Weights of a small mixture-of-experts language model, trained from scratch on English Wikipedia.
Size: 9 layers, vocabulary 32768.
Below are experts of layer 4 (counted from 0) of a mixture-of-experts language model. Rows are named router (the router's row for the expert), down (a neuron's output weights, with its number) and show model dimensions 96-191. Each number is 128 + 32 x the weight over its row's rms, rounded and kept within 0 to 255. Numbers have three digits each.
Before each expert's rows: a language model's description of what the expert responds to. This comes from a sample of Wikipedia text that the model never trained on.

# expert 41
Description: Commas. Commas of every kind, particularly after place names, personal names, years, and closing brackets or quotes in lists and prose.
router:140138179172131106168138126134100136123072156092090113135125128135166092167122131096075132171101112183201172126107151090159106133126180132138124133152098111172159148138122125097161151082129109071168143076140124156135149092086104121172158134122075077117121042054116078152139108067139080101
down0:111091116136126115120154115133219129096151117116185128103154145205152160142120064110133169092141132165098128138197157182187127118161128175111084060169176130115138113163109120077178139149108126145060158114107140151127085105106151123106120114141132164147149139060093125182109160154108159124
down1:142069076114159166152126099106113085117155138142091134166164110124134130064121125141124148123161049113145124106112167138114139036171108165116139159096144148163203128146142080139072142177118082141134095096122114070165153151058131156085145150111106109182157146123124150152142123170122137153
down2:096129120152108120147104119138148160136120154182182078099129086136141143121133093082158130125168172161171139095124122135163154114142157146169142072157156087154131115153165151069117136101056123132089156148118077072141119030140153140139111122099149181132107145124072101134114097112149157121
down3:128147175094153166090200141139127136144110100101052168166156167074155168100164127133108082136145093153084155106128123119135131125154089131134097142135143135106143132129101078111126112168137119058175119147120166121160172121088114124143103157184111105133190059145144128125164161122057077163
down4:084192070111127138099168076090105120135142152090096104112093092123123155131144132209132100135104132053073142117148131132077204121143141110138110071116091157130130164099158174115134115128089132158164092116133152175138145115169131142153125140164109094112094126127084085140177132112168120130
down5:138134144126161155156175177198116123137100144152102141177098127085089151143114145112117119124161105182075130162084132154130096120120132140113135163115078108100119120132133090128131124135104149100192178154138161153113068112142149181071112154237083061105117168108136122137157130157165190143
down6:160179129087067139180129143071108131117141075148153101136156112132133085094107142150141125192112139153182101138101125128151079085104099107098163099144080093150162168146053159147104183111040123142089087094092135100165192138142145095171138076136083118097113115151115144106118177132183174105
down7:104151074162103164183123102113170193132148140080146103127138131154132143137099173092125121118148115115149101147083105178075102179075169125056126119124124131108178132085103163162121116172174161134078089137134118062111179147095108100167159035122126133139202146131161099127152143157167164114
down8:142165129092111201072169168121119096091122123142140157173167168123102139084152142107140129086073140091130144107116136163122151143099164147110126086079151145072168153128144188135101150196164102145148108164159105141166111134084116181152143081068107126101159172131155108129163147131170140077
down9:168060156104145155187171135135136120133130117082152130161120058166103089142109128115118108110156167190145187121142158154149120135086182137143114188113133105107159042164120130157133176042147090071136108125098163168079219117159124144066158111136148148142134108141067132147125163084107103192
down10:084095156085173157178111118118167122132145097136071108155105140129143157105105137098122130084121170150173108164108062029087136064116161058126176070183126149128151135126150101082143125077103109144143109175111083148171127107106152093150164122100116167121109128138118171095119174113092132151
down11:133081102165140160179141160128108178096126189153077144141112127148112164091153166107095144103116159034145094146149143110134138188057188157146112097170151107180137133115143125181141177080139124127084096110149151130128174174129168131185111123111065052167080133090151154169132138049067142152
down12:148097132123101113096134144088141112132121154149111167117130084113142162124168134175124131134092132131110192146062119075158108127121154153109122091170132132030121099086109165189111117129129111148101041137167088138101144135156136082107177106131164103150112101092099126131157118104139127112
down13:088114134085090170108053039140166142166089100142131093065079114124110156091129114125118165172129106091076125123092111121137079119132117148127154107119137097134108153159186142105083123054110150188083133165102177126129156125133169146168189171173103143145131121161129148106147124128133154111
down14:131120088169153143158041099078152156111130174150096106100065172130154092134073142102132141120087134144116129126105158160133132092106074128109113093111116154155139134162117113146163105208169082119116107160123094109136055082163097121102138134106178118130122097092229139088158152066108116150
down15:107139113118138120131123105142135139160129132138169137135129102071145147120108152098112145176133162159119102124111118084128150122155104157147131142148147124166255117154039129168160126153111076050132075090147106068123121129100132156123143163142104110083170091149059093135141100095152109185
down16:141127139198168169145127136078169093165139051114107108162132136124143166098154105154091123169151141158132193100120129157141177114145116111117101133091177122142138176147164105109136137208092087174178131070121138161130133141134094110157102119170079109101126049159186077180125099121148135135
down17:131111093090161160118083061088163115136049098143154164103154127105159146106113183179142124128206095160150134134110168140068121128092128128065184135126150127103115146153106128174100057150120208144066109138067105113122150152145119117148089115133194122092147130119110120126112139139230155114
down18:129131081151135150178083122122090131180103136092181149119113131129146131122096119123156104122134107166081090156082103053173102099064146075151083115092083106131134188084192170124078165139115108150171145101137079199154125104083175177107094167166162095099106122073113151133134104146152150166
down19:151105137107108104076082153121146104161106135045018165152155108099122061174140108090126148137133145164172181096076140079145145115113116099110163160126177084096114092094115090087107156105108120147120119132125146106102138129135139117130125135117111127057173071126129056123156080056129111102
down20:131163146104099113099120149193062159115138089145128127132084152061158083134158118166110139085087108143126096132107082171111153111141108124172098116088126091177169178133172077119127137109130131101127131123153163116125150133123148107141124104134122049141101139180079193108080099158144149146
down21:078147148129143105169121154106157140163145089100203207109116111112095123161128097179068107167121171101136122108100144140143135189109095083133081130060112118140093088126120130150120181143185130125073136035108202096118162065148101111180147103094098132152147117103185174088132099114192151146
down22:100125075152134118089146111105112145095093115143086087132117229194154120110112118137081122129155079146154149114165130071116149089130149135183132111129116088113162083118130084101113146129173159160140157158101103104181161104112095192152123086155166092122146117099150105106131151138127099103
down23:101166125122154125121140082123102090155148143133144138118146194113066099080110109064143110094130102074121134149213118103128132141141103110113175074153169111114102152190079165099169162137142137144150099079128139167147127137143119129131154101139117102157147092127127156112173120216130156182
down24:159159137127190121133130136207203068116152145148200139096145116151189162140085114098119174125134165049102122089130183163092093154157105100149155084114181109133146116115136121148152111115102123071142152151096104111108146103158082160098100077105143102137142107130164067145070100111071137170
down25:125156181116150090136127097132149095183110158152192087137099127163087115157110124076165153127135135116169149149087158123182116135111097197095151132145122187077112151157205116146130142117153129182128102165164137105114168114119134144150154163150080104134187093117118114133098171112090099103
down26:163170077115082098129154121129104174128107087141144130079123098108146102147147135158139099151133172177131087146154082057131093112161110134147110107111132127140071119131180118100109096115139171162171129147128139071131123145136117155111154141076136118200107137110177114077070155090174108099
down27:127108127083163068084129148094118099150130088133073113115127176105110081201123178159133188147086168150141173120103097108083122140128109138133163140156106113073099135159149173115149125139173144123108112126155089112114211126167130139240099098127076138124126079170147116127103203076115176125
down28:088191199102133133109185118175143154148136095146084036106061183137109159137118151126165113155113113093129108169129120146114049136160068155143142132092123138121144102156119111176119121113092189109074174106104137163150107114133122123089096106154090092160144084161141143143064096113069121181
down29:107118089099102110149194127116127102124138146186061202120111106100128073165115149122165040151158109104148093127126118070114164141128105137099114140055188157115098147133175123144076111088085091135123137080116157125196169154113082157178124123168151130170152102131125144134193103120098152146
down30:080171107149083103110087145071163125139137126116152076126120102147148129113135123135131073173112100113182127137153116161168143130081140042109178162131093105119171143110146039186138125138120162130068115126124057124111135158100109162145162161164074107148105168138101160115152088122132118090
down31:178177137160118133080145154183111129152091084139123114158101089167085144119076148093117086166145155125136149107177119180104124099188136096180131134100119133114112065159088104104161117093171114127094149129055104090197121165169140151119072157131130179082146144168123123152130143096142091138
down32:153148074118141043129149133094145119136115113136126149109121159110131135074125126143081116149113121119159138162164150143166139097174117161135117128137115125091156052133205119109150113097108099124102121076139100115101165143095140168075114177131147108137132092164112158159152116144206086201
down33:110111103147127135106112081142076155176092128179106191131114127098173092183072122072100055164122161109116175072118156120135091097120189141131085153151135129130145136160203170135158093135130190080093064143157091158117114115111134171103096155123138106120167127085087096135142146080151178185
down34:148159138087075172112142159101108122124114067175146128150111093149139076129135106141176126202103134132151125187148161101089094066175104104141084100114130137199139109128195149125036110153127133178118151143088187166146125114158114114146133074163128136163156095066097143125068139187109118096
down35:124143098133126132145114153166223151128152133148157105172135096123050176111086133162109136135142104121112113076155120161107173148131160085140128126174137127140143077076128157071128224167100170087084152097156110085138180105138133116200119132142104156120161128090067063120167106115121102090
down36:146083168106101099144065140143156151091117148159132119110139124173146103129097105068182120133151155140126148112077133130074091141107168109180128094070161158109185169148035089166163141137110157156077228119114149141094070105107153064080135188167115104159065130131168119123107140057074130105
down37:068163091125141114160156131191163208163092133183084116066099121120157140140157125130110102113129118151083164104130137152104101119128206153189110125090109163180207127136053127112110094120095148115160088139103136121139052101099162154085084101129112075122111135160155123136107199137115102114
down38:147167148137167140188194161128117123130098146098120103140105132171114080201092175123141117147124162071178166118153134123082105120091103128166144139131132090146135141159173111085108132023180141102163140074060146117168102206095110055126104112139116084091130114135083097116065150139135113156
down39:182136198127092118156128133101122037113146089130111122133161075108167140116114128143110107151134094136095102156096155111132104079122117162082100233146181130085124135159146073119068121129164118139077027043094076108131153113125128148117131126092106119092091133201118154097107065152105129104
down40:187145093159162132208146079128089189117136131142159129083129115118102087161176154099118126076107114147124193103114121096119122146073209173115126151142137158079164117188106121149116069108127131075114147139148095133116116121162129125078111176129090064098093134154178158151102164196141130178
down41:045076067135145134104163099104064126161129154143143124122135152148090113113107073138157170141107129162100080092176163104108117106132077053089131121150181155119152175142211132135135141137109096086099168107140105107097098120119163096162173152098205153109119146186127142149075151176117104158
down42:115157174094150139121133104153189113108092144133116147116139167110083180177108112139093142118142155186087102181180090128132113129117142188200085085100106122175119138168118159139100091107198187066166139083127147127137160177111127124082080159121074103143114150160176182050162115139123157152
down43:161135101066130130149138113094072137061130156164154147171124099093160136103081139104116106129124140082103070079147102116102120155161091166134085120153135161190066126171092220088137146139132158086137053129118135144085140137164117055131124127098129172083098107158143115115145185169092139224
down44:124168169098093111112087085134142145106189139130095127109091110178107130104076110043228125156142130139134195128139122113157121075166145153143091091145107056161126164151207095138103107141107103130120120101147106186111147125118135126172204131175097115159093102134162139177128182112111160100
down45:098103181129126121100043143188181110160149213146074139156141018086174078205105157130115135117065111115142157086166089150139144151125089116106142102102165096120112134120153085103109143105116139135161110154174114160112127150113145114133124159138155088068104143182196125097130173143156178148
down46:153140076177073168135191088120152131089116082078137185122121135090150127097102157119200138083136149095140081150068113125140129127095108154117158133123109124104167093093074137140163122145148117181175101174131108122115091101172118132059142093139162167173104111116115177126059103136139103087
down47:106134117085120166123165117127180103129122120161138145135109147181091150098136125151117151102093099142149110127149111101154129142119052129200094114182158159157171106165119133140205120114111127071143094094115154088132172041149133092120090204163075190132171153144144111171140194174158163178
down48:125118145137125121121135120117066101123151111147141167087067199138120110197086111120107118057165115092131177090122077155149115153118121136133169157095118173114166146167168149112143122129149125103138153130149166143136077166167132131109155093093067141178108154178125128156147123150146142164
down49:098156143115141095112124113053179093172123122120134117111112132175106095040125163116152172121141119129128155097142096084123213149152077114161108184113126138080097100167143088148064146073145099090140091120126128122152145143116084148139139142193144110118163045122189117081117149159133104116
down50:091100110130122065148108142143127088148168088154102138137118159134106139138161119072138120135148122119127164110128170122135087131128127099122153088131139101166137163112162105100169130148059123149184181109147090097129163059101175167157159116156199137079152135103145133115180088115107065133
down51:171169173107151186098161117157077153150138121123070132180167184084092110099112128134093131160103102155148164153091155065111097138104090192071167135115145128100172135174106119173121124169162115129187038102148123098142107053118138128143147142052074170148142127139122109102120207124137103121
down52:167159171169195173172133105140091165103132093127073169144106152084109174111110181115154153073112087064113125174089155110087181122052080143089126134125127125093144168136185149152134117174104092067143120176121154167124118186135180141121132115144149093149178157189149103139129156140118112138
down53:149127117180091141173063172141143100140100161111131083105110087162168081141141072132141146116121124142071117182053120099176116108103146137100172083138143138133140169114165175107095125168131120102105103128101115149160075153122135145127136139170216089156100115135154156149146094182125167117
down54:136115114085101073111103172155127141176110111108146130153133172114137146063186160114113143057179080146134132144078175119118098135145142097099146139112124113106096152101106179171125130128123083161097144080134070136123147096118171083118111083098159165137145135134143068136154130118141146057
down55:173145095153105058097134134066082138116122108153162128178116143168120191055142165111140102151060099154146090137132166130147107119094136180131129161137133120112153073123109056210148089189088084199084161115139166176123125125128092124108078115153107106114138088101161092169142152083118166093
down56:102136110099117104111121156087086035176075148123184084125151143114152097163147159116157144108087092109074104089098084082144146073200112098163185135135130079080145107148127087136176146193156126157166074122068132129101085144049151160143176096115103099138149115144121121086132147083143130127
down57:149143169129135145107099140082110116109114122189174185130062104086138076165136087141108185101142152119175163140118129103180116131134096129149127145120157117125168116082102095175084171151179099041174106178125125110054134153104095134130115097114147111221094087148132146126109156144163118057
down58:136102121116137118093132148118197088111188145183115118152147157108170184120160139122118125131079171037131135161071124164122143125076179083118155140078125094086124157167139123130114067099094085122103171169130081164158124147122114132141115121132118128148120129089130161137104213151137096104
down59:062124166160119100148130084118108100084180127049144139140122143173150147172109113108099172122149110181134155158147138070121081159112175163115113167069102131123168142157149137209139168100124114117129109112096157138110126165132165158095152183085140125071076064119048170146128164172106149095
down60:129148112205117153131143118103156119117133120167105078090117089083184126120132099135157125100162122088076105118128102110141158158051107128150177113084158133168159112143146086159144131148075152159126108146107130072132170107115154132173117156096144139139160096176162111136134071133117085135
down61:124131182125085126072133124130068087185136130116102130130151122160077071069113176141098107138052123134137176124082126137113173138106080153165120130116167083165144113133053140101134053174113126104090145114125114114151120112122140136146171128125097145143142114213094103124102154178135129177
down62:144139146133074102136107156142097128141141165134195112165153198112128104147147110179152137085095102123093151137152188165168099118104095122106129142187153101142148134108118171091117153143127100066080213124124136156158113123118126098157148066140157143140055127097095093148102133143101178073
down63:165080160166098156106057100069128127105064082146078065211124135077097146131101078115116123095146112138128146163166133132133101140178096123098133091130106123146116135212166125113130104105112126135090138109140117098151113164167132108096167129162194116159121085110131134135095198170152137106
down64:125076168162107163150099107145094099087211107160098112123119134112125071112105110130091138111058154130094167146119149098106167112112160086109120096168186121151196150054123102155125145144175119139144130148152133123094097144173114117139116117144112124180118138195060103142114107119088152134
down65:133131120167164101138136132140089116212052167176131154127113110149105086149075111131117149158114146148131156135112135081109129126153085147176166228138177136146117141193161088139129145143144141114130070116122141130161107144187153076121190170080152093102127124103125182125130147194178176182
down66:142098128137119117128180121129101194105160101154090161127101145096021132054133124134128097112161107159172151141166108157119120151163181091125126127087116108137101152145079103129157123101132118110134100131116146093090067123057150119111107133102044141136099170113075152164134083077109147087
down67:136168110177148168155120147170107144133145139091153135142084096140146137158135099179145072157144098133133122103151094138110157147154088124103124205168111105079137211135115139125201126080128140171146105208127144094196105131152133060066110109133122091108131123092124163147107123143124100122
down68:120135105146111122175095113123140158128147105131127131152145164147168130124153170127097126184162122087148129107073124128066119139135175144134140164163107122171157182119040129148107077139137105131116150140149105107139116067101149109109130103069156147113130157109145081098114151106120174096
down69:137130149143155080178167092171143116075156117105107178150099155202160156093134114156122132107095134107127148095118083159092083205174092134107166144064103141172162069078115120066119189129154134172122174140153147138119141125134108129162085091098136113102135124108111111119108173110129177141
down70:115155175161110121103078175133160184070068119187099077150107117116113126140126105096134083169127119101131099149184175092086151177117125158106144155112167123130130089166114133176138120159144155126067140115083142092161122061123156104142171177129182199077169134124092136161147130115147145136
down71:164133118197149155154150141103163124098096117170107172135121123083129111121117111110111171185119114149126202125114115200111152101124145147120136159150075132186108071149122160178108175101174163122091086108100151058164095179153156124139092122120147111170135102060169117166090145124105115105
down72:121117152156158085117099130143166144116157163165117167082098075188173141098173122138103125082144115108110084133133112124109128065188172154159202130056084116157155132132063178099103122110128135164103170147139148119119152126102090110136094132144130126119109152128109136129113164092104136130
down73:154143156198089064126147148156130191142147134111199134166090124206156108136125120054107086150078135197167141109099110136129112111123167055108099114195210080170161163086138134111167133105140137125141155138140116096176097062107165120117108079121140091080092079127109133112109132080150150152
down74:115142127109124179178200089092115167129125107195123151079123113112097170092092069140119143142087085136113140134102136161135136044109175090175119153095075154127138107124066112126136076115058157139188115131125140095105170155105104071146129156144106142096145103106168160097096095109132087102
down75:120139099137102117089131165068103160157145056112127161057082092153053157112099162136132103191131194122191115090144089109106164146110125117173112122089152077104135121203148055124089117134135069096106147113098122169118110111110100101110123099103084118144135154079118147155163147061125106108
down76:116142132119119140114152160101041131111055102116146138129085125113160147188094139139171121157162158128108112188128099134164121138125183129128148160156122171050080067107142210105126146123142169062124138105140137149126047105088108108175069085189077086125162065135149189064086097119143115081
down77:160135164121144130117101138218127082137107080141136118143121127138122162136148071048106156142121119181192100146140115141107087206125124140255094111074150179112177102118101118132131184137139086143132170131118098110125078111092142160146113109151181156122148079155098103108090096102095110113
down78:137155156099196102121123155144099125100110125120088156079122202180099108120146171122129118143135137137153114117161108123086138139147121120155106206146090102114120128103091137195108111079135142088106162154104094173120135085143127142159085159115128090121145171193139121059133202096118101126
down79:137134125152156085168133095048129157185110143149118119134150117129113093167111101141082164126098151179136131123131140098146148121153127151171106131126135131168153130183138150092190152118113117138160126141112111058102130200039135106140116140092041104144087128114102193145133131091112091170
down80:103103135114138176138170144101145187133144106069056115128142158161166116120113162067139128120165097121187165128143099110122085096117155164068110071198174126136096138102093162096129133157216079154098137106100138117117164111143146086120086114103166158089150139149109082102175140094096108119
down81:174163130122149135161139127068064135109174115090117148071140142197114168136120131153118071162112179130102085134128062129100187115135109082092069135144112123118127148135145175113161081122118118126104090181175151136146065135169078132136112105111155118095123178135090174142110108179183150148
down82:120133158120113094149123111103132137140149117133144133123159122165140083165105108176151143104126147109088128190161029112120116066107086100203182155186066180213168092101145101173112170164090113115146177112181179095160152122158135152151031101140110174149080136097198112094150123135188119160
down83:182115128040071094114128228141143101073064068118064118094153107075124150137123132139110173071112094131112104127074087073158185086188134130122159154123144113101113127192078169128192094134106144119135112202118112085153104117113056133195107149136141143121104145125157082089167101141094146126
down84:136193173127109113199096074109078131111154084153121015144119145122165104075131119141166124115164151148160145163204140187136085135129140126149156139140116163128192078124171103101143136161128094155076174146114086100123175077136131143181090074090143137119183148130094054092132148101102149137
down85:113120149129129122131113200078124112138142070154062156153172159141134111153157103123080136094076183144100143129181059157127140123095145101099191123133080116109148118123155160129119110116084113134072144173145104086160142167135133086147194109134100111152134156133103070120154113116175031119
down86:103143123159106163140104064093153126131110126129101160150100152128110090165076109163119121171150084159072088120119093130181110135108161062145180156175134152150133117163125161107148127148146133122168159117135159132123153109133103112134093094063161142086136119141081178127148091107106119144
down87:088127130061092150118095110149153135152191092079097111114070197077150152121132192122096147147127134111113117089081098125127122111136146185177108116104132101152180154117091137094121149123136179138150111147146048097091124122161096155166158136063104147143160117164134129159119129144112099128
down88:084094167099106094065159088068080167170154114091133188160134116063111130096063110136129125132113145120192164101103140136102119178154155182141128065098119103129147080106103143134131118111157161133151118115143181158122111112216093191120105084115068141075107124162135146131146172146116138152
down89:146153111159150136110098159136151097154109158145115079110082078097179198123134083129101108082199145157145129128147132098119160071154118077148163170143166078088096148066153163088150089097146130097123163121170067071149174161159121146182164134164132129122167071164107122103099072115114127139
down90:096074123103140120115169143101126120135153140092125120133120169126142109159166127230140147094166115123090169152090095127167113105143138115069155143087168113110099203118053108138168110112141076128124107160114069113188093078133159123174132121184146119149170083160084114131164112131108132156
down91:114097142070114136167202078117172105144184137160126165162121123166113074157192220077126126100112146159176097113176164134120117123121128149115130167081181111131133124083099162134077124113126126128146135175180146130069120143098075136137055144146093135165116148113147102159180128140113157110
down92:124073074099108110115151122105180185111105143183150192144106124139155126116062150135076145111158161124215113126143124093115118185174155122105080170117116149101135122104103137154144065061116131130173171159080125083097164132198098087176072117090133161094154115149194136120165156140159129079
down93:163198100070097121088123114176159140170119155153211111097106107143132151131177112101082186082102088192153198100143162170162134146169130112163124075136154119099178135106124178139154179110165142101113161149159140139137124162115117109133128053116147097170098140074161157064138122092119187084
down94:104115169125060138085132121120097137141135091120077069157173178126104113118110109140144129113141131174096148150180108129142054164125155162152086188119192074105115111125130111146121126090140171090118181139138160127108151142129133151105103062111118138131100087154164136110140120147039139152
down95:121114118158128098086083141093105097147138119177139146157084095134156172135136135104136155098147118181146131128179119117146084095139192190124147120063145141095134121113115142116085138111133074118155152114160129099093128108109105187170114131156159156115137095078191053122193118156115147171
down96:100134144141066105122116126206081119184121076129123130120123206182125162121133161108142076170114166089139139060144181128143130157109125107161179078121114169177107131132103166117100167102136173106128195181186104159110116132098076146126118136118155141123059149105138117078161104114084125141
down97:164169128113125153175113070133119175079157190162112114123135131157116152106096147126131145113154152143162119132124084139124153116112190116129075090090086158196122084105135106129166113117096132177050164066192111171146098086098114089177099025177116114154118219135154129093201092138148127124
down98:132108111147090119098137130140178131102099074048148110187148104125134145113099137075126111124168101173116141164135162166134072104151173156135128108105113140109150110189119132096134116120099136123111141163109185067129141111120123100160100156062127112098040102129105083131142191143148130104
down99:121141193059169119157163106100133197069071111153089158155086142143133131168117173139131089116122139113117118117151117148073134159126069112150115119126115062118106118188124100153142146166157132115177097153144141176094113174131097153152103178101103136169106118158150126106080134180120110167
down100:132140095092076180105139129219131129146076160088118144113141180136103137110103164160153152154108117167216092094102120101134121165091118168148116117159140080133145114178105117156116109114094079163171158171154163085173177094142141072177147111083138122127094125092092094203148125111180129158
down101:096154137095115166132171152150139169152153197116156070131111158156114183142146154131164114111146113106104126110230102117152152143121098195163092151092166102150143115072107147130144180091151146161140111087115183103164121116088169124170121153118070159104177163158154130111175125173077128171
down102:178134203149105130195100124075098109094089141153156062136125161098144080130142152140132118151077132114118123166101144172124130095120166152087108094077142176140180106105137135073144197081234126133102136093113090152161190068124122158106139103109061143126148091093080130118124125123135150110
down103:133103113144187092150177148045118117132118217138162138205189166146109154169068142128136137090131145148114138170096132149131124108090081121097101154121090142122152164092146170123111062128128107066220145141163152143075155153086181122125149136123138157098125146146107116185160143147126135139
down104:092126199119129179190102128098095094127152120145131103128131126093156228179094108127148129120119149102099149133101111118105198117155142099100152133157091131128181135083151073086125126213157126125088108122141143109154090149139127085118211102100146166174091137170155098122149127089146118120
down105:110129180130126144152123081143139109093083116156188149136162125129078140143128137130152160111077120179101126127118149168117112153144154097151119153172128159114132132133062094126120163150157127120127122119146120096128182131130118087146103129163142152129124091079134121113154148200120058161
down106:158156120068086134115117126126177106180108119105092121138128084158164097170107124154175122129162180162166139117073073162135221098133151126155111087141158113112155146105117047118132096126120145133148162156139122137133164142146161118126063128118153125118130136078157126108112064075097089097
down107:173152111157135129078156173148131105106139155108110108132127084110079111170163116123144148115152099112120122117115111099151134083116193111101118134126152146116121160110123098054132124123143128122072161127150096131148131140165091106135128143199066156121149178178175112125164104169165132119
down108:124161149125156145110097115147116113125184128170065131106111201069141144154206205159118121151133114139127202096141101135104089109138180154101160097134118104109115118158061092204138157098120142121103153149147128141128090163129135099120143174118119087115117103104049151108149119077092165093
down109:127129123111118114170147072128155171060090150131093136185113179173129138112140093189072083096131139114157091134122121144110181097123144116132102076115114100144126168163214141180096113118117119151149138158138127140153129118088130106132177122108109106110215188151128109124147140118103174090
down110:103095147111154132150122142113194175137193148120148086149130106129153095120148153137117167077109201068116106094144167096107164106192125105155108137089128115119091128177105044112130138140100122161045166131131147155121148094085157117099082104159130149125145096130084112094080128129155184099
down111:142111135123099127090148138148159134144143080153115144139103163069147145128128140083202170064117164194085101119159147090099100120111173140166110177103112138157115090107137142148179149119108144212194140141143098107119164128043119157169176130127117136170133135134096126076132150092138122109
down112:124144103129099143090113094129113206142101197131142168088115122107104130168126136136107197113125138186105071137110143115122101120116169131184136163224114124118155160107091131127130091100111162155115116152130064122112112088133133123117178135136106169108093170125103139129098101113091159061
down113:167106075129117116161126127160125132077098171135145159107135146160115158098116147077109142086100135141109141102146135135097084108115168205087080115149166114136106149095058163124103064160133121109117175104091083183081136106123154114106101123137117193092084150127138190203183123112131102100
down114:122134167073132093149111049170130125072180084141082101140193082110117189150134117177136131053157047137085098152154123109116092151141082153136155106107150161055108142084126113137140163179144140166116159143161147096062143111089145118156065156119117127136134088105098169135138154109166125110
down115:129125175174156161145076112203181178130124178154149206126183109160105193104123105097097149128126120129140079145121110121183122150114116163142126130155180165107173113101171178152082157113139157113096141094137125172129131048117137107159103136072164133170155103116168065129161079077113201120
down116:134188163142159162162076219153199120129141127140118142091147127054136097135168113182202133123138178133090095078098080131141109101111114089192111103114125160156093137080177133144090144101100128112105106142106083159085119189086136104135175160099173122160101154145134172119096099067148097126
down117:130128125072068104170126099063171118096114069121138119148099196103130142055119188123146149079131157140172146068105142187093096099113123131107067071150151080159118124093079114142118156148134131145094118148123127116129098134096092123142072077098095201136151142159144114127120127137144158136
down118:145101171109173127122116126155058120130093123116095158128163184166081139113131087155158136093158134174102073122147156126139096118168165162158080160136110068157129160108097132067127150131075186074068193141108173062110130154134213133125095106132106121188149071159121159101106138121074171157
down119:132069114163143082127135084121134123081131134151130139174171100159140161132133113141150229067162153159134118178160199103069157053122141150129136171152126107142136131131112170103090230149133086122123152099085065080124112140129172101130172146131150130159074146077146136148078131120143136129
down120:146145166122124145155104123143161133093111119137161121141176152140112153185087127124157106133165090114157063130076134163124150144170114118169141144131128070105128135096130103106081108067126151170104065140085144087160098123098122127087070107136114156124171143142111127088085165098135164119
down121:124086153096126075178143150159129128110142124157156107111187114154100154167159101144121125103124098154179102138165071147107159161187217120098107062043159111167122142116203115062136144080147120140097120091132127192109146133116159090135094108138140125112140108068095178135127091092136174062
down122:105113144058168100134078109103121099144158238078099136161142148074157159136067107195091131150139160110167167148137127150067157116122133122045122103143154156095127108127175190097099095145183135157115182162072082106151130109154118079116113100131115142129153086152113105094099078145104125124
down123:136188089098082132060150130208121140095145108129108154105142067130123219151193136192159147115116160164128122097209085116121171120161134160126089115108109167145137142180126103145127101153140154101112106086113191073110133108114148151180088162128056125130116129147156069162169131151083184094
down124:152126103123135149195074142090060138131127081137111124162090182099148099165158155116090130118160108104064145139100113173144117139136172117125147117127123126143131096166234109199134107136156166171149098164141127083108153143135126113059163132129139130148206139105146112127131155151142119081
down125:118110119127125125115090104094124098125114134114113098142168170151092120115156101113170125117171103102099135108102097223136108103125096097131162120160112106183134060147111136088114109109177086076059131143186113168108113106139098104121127070094120078135166102127129126103143095127108126071
down126:125188105158175150104164120128094082107150114114064093133104105181097185143104153190110108146140133096147128112132101152119138108123159181104139163081168104142143129150160076132093136071095147158130105165124099146128097091113115173148101067154095148146087121104079141162194118140131142160
down127:181136125175107133074190136165154121166124173123197133129144136098188092101079105101112129180131129106126122089175170121121145137110138144174098151117115119083117149154141112083162176128142089127068092106107139122123094148109114154175099127155147156199096180067191029111103136102115150136
down128:142086112087118130082132165059141123126117136143096080171103133145146129109180137169138184134164116079141102145132176175116061184106146108136100089130145120128176151182109175059131121077165066129174108113142104118166168136082119077122146130112114146177155165188135163087139122133114122147
down129:085113080102112146055119119125146101138075092133135127163152189149143137072136105108130115170084081128147102121151117180122198166158118116128154141115150112135153091087125158195147100108060116132203148069101096140053121172126146109139056153102081111148101068144142107184141141104108113170
down130:106096129136094108123176139138119129096190110146128090173129138136157104162109102160182109094152107142123188154186142089099141090159147146106130131154173139143191113082099152101096152167148094078130109144103158097122118101081197118128165092126101147109140142167080112154159126136109154119
down131:117104151118076020128147079177111145104147071104087025113157125109150079078142176104151154077129091233197168137190147150120149123109139177096140118116164128140144094125136140083151156062115137116121153093119134130158122142147128117123118122094139118117170147145133121176146127069127102092
down132:137128122156081120084189094085148161156112073112150108111115138089098146102127114136097109093172168142144139110184142089113177096178160104195099122128118132168131104198146171107150113146098146153097112095131162111146111113094129183141113120173120143122130109122116147059144117193112115169
down133:117121126091088125152113075137135133170102159112095137122159114120134147112097132200115182133079147101093095108094100142129193138123147132127119124136120185119203126169010136113151111133103152127123108127082134167121144174153128123136133117154153078129119096141106089074156156114145128105
down134:089066122147111134150108136129121094147145112108099099146112038168093113098088113107130124132135111151102129104183172096091115126072174116058097106099134072150120081166177149102113145138100140163107170131127156148112199104180097114168127113062132137071144125092116186091111131158133133099
down135:094123153157099186088144141137095134122129094163136110139124085124116133115195089174103125132109074082083093135125131171137171149122117127109137101151147146092179135164192134107131111151189113157143098147126076123098117088130111147168152119125127062146156176208149140134154150091102117156
down136:080150147134111147069128145176070178186067171090129138138140085130126095152114094147136163137166094143135100141130115140099139135124117162131161137126164139155118120166139150170120133112125125174118171139119172168157138124107134141149165097147140141108117120125133121098100118116170100122
down137:094111079109161128095125095153166169143160106139117101093128176197116122108094148070074115165118161119156103091170171126138116133118131107122116110089116113156210141132092187101145111108124122084123142131104104123150084128145094161169114155129102169141128153100082142146161111167146095189
down138:126185069125069176140149137130143135146067128116119120116136153091110120116172078124118139204112156081098148126125127143169149105135116139156096134099080162156070113107180121183112179079143107188075100150192191107130099165114151073144134131119155110074149107179144142125108112123124167135
down139:170112158140063105085106108168130134172138072125107201163129154138094162125091176121094151103126144112106185108147152178135130162105187099116094150112074071129127148123155099132158115112136104109097132161070110139149059149110101127119133097133109114134145150150082136107173114080161099159
down140:143139106166135099164145159078135166129145169121081153142135172119094077171082085164109158182114105142161152082117103168152078086087136125178112119108109095127144132144008127073087113064125139093175088139151103072105158110194135134149080091075114192100096148124087160134102107069137125109
down141:131106112108111100094168127122167147177112145129130130159169170121103173181110064130073166165047149117134151118175129123125124151167166079153141114093099133076096120163179146172116132154121056148117159136131178141084095176130138114110102146116212145131093111112179123091076152167082075138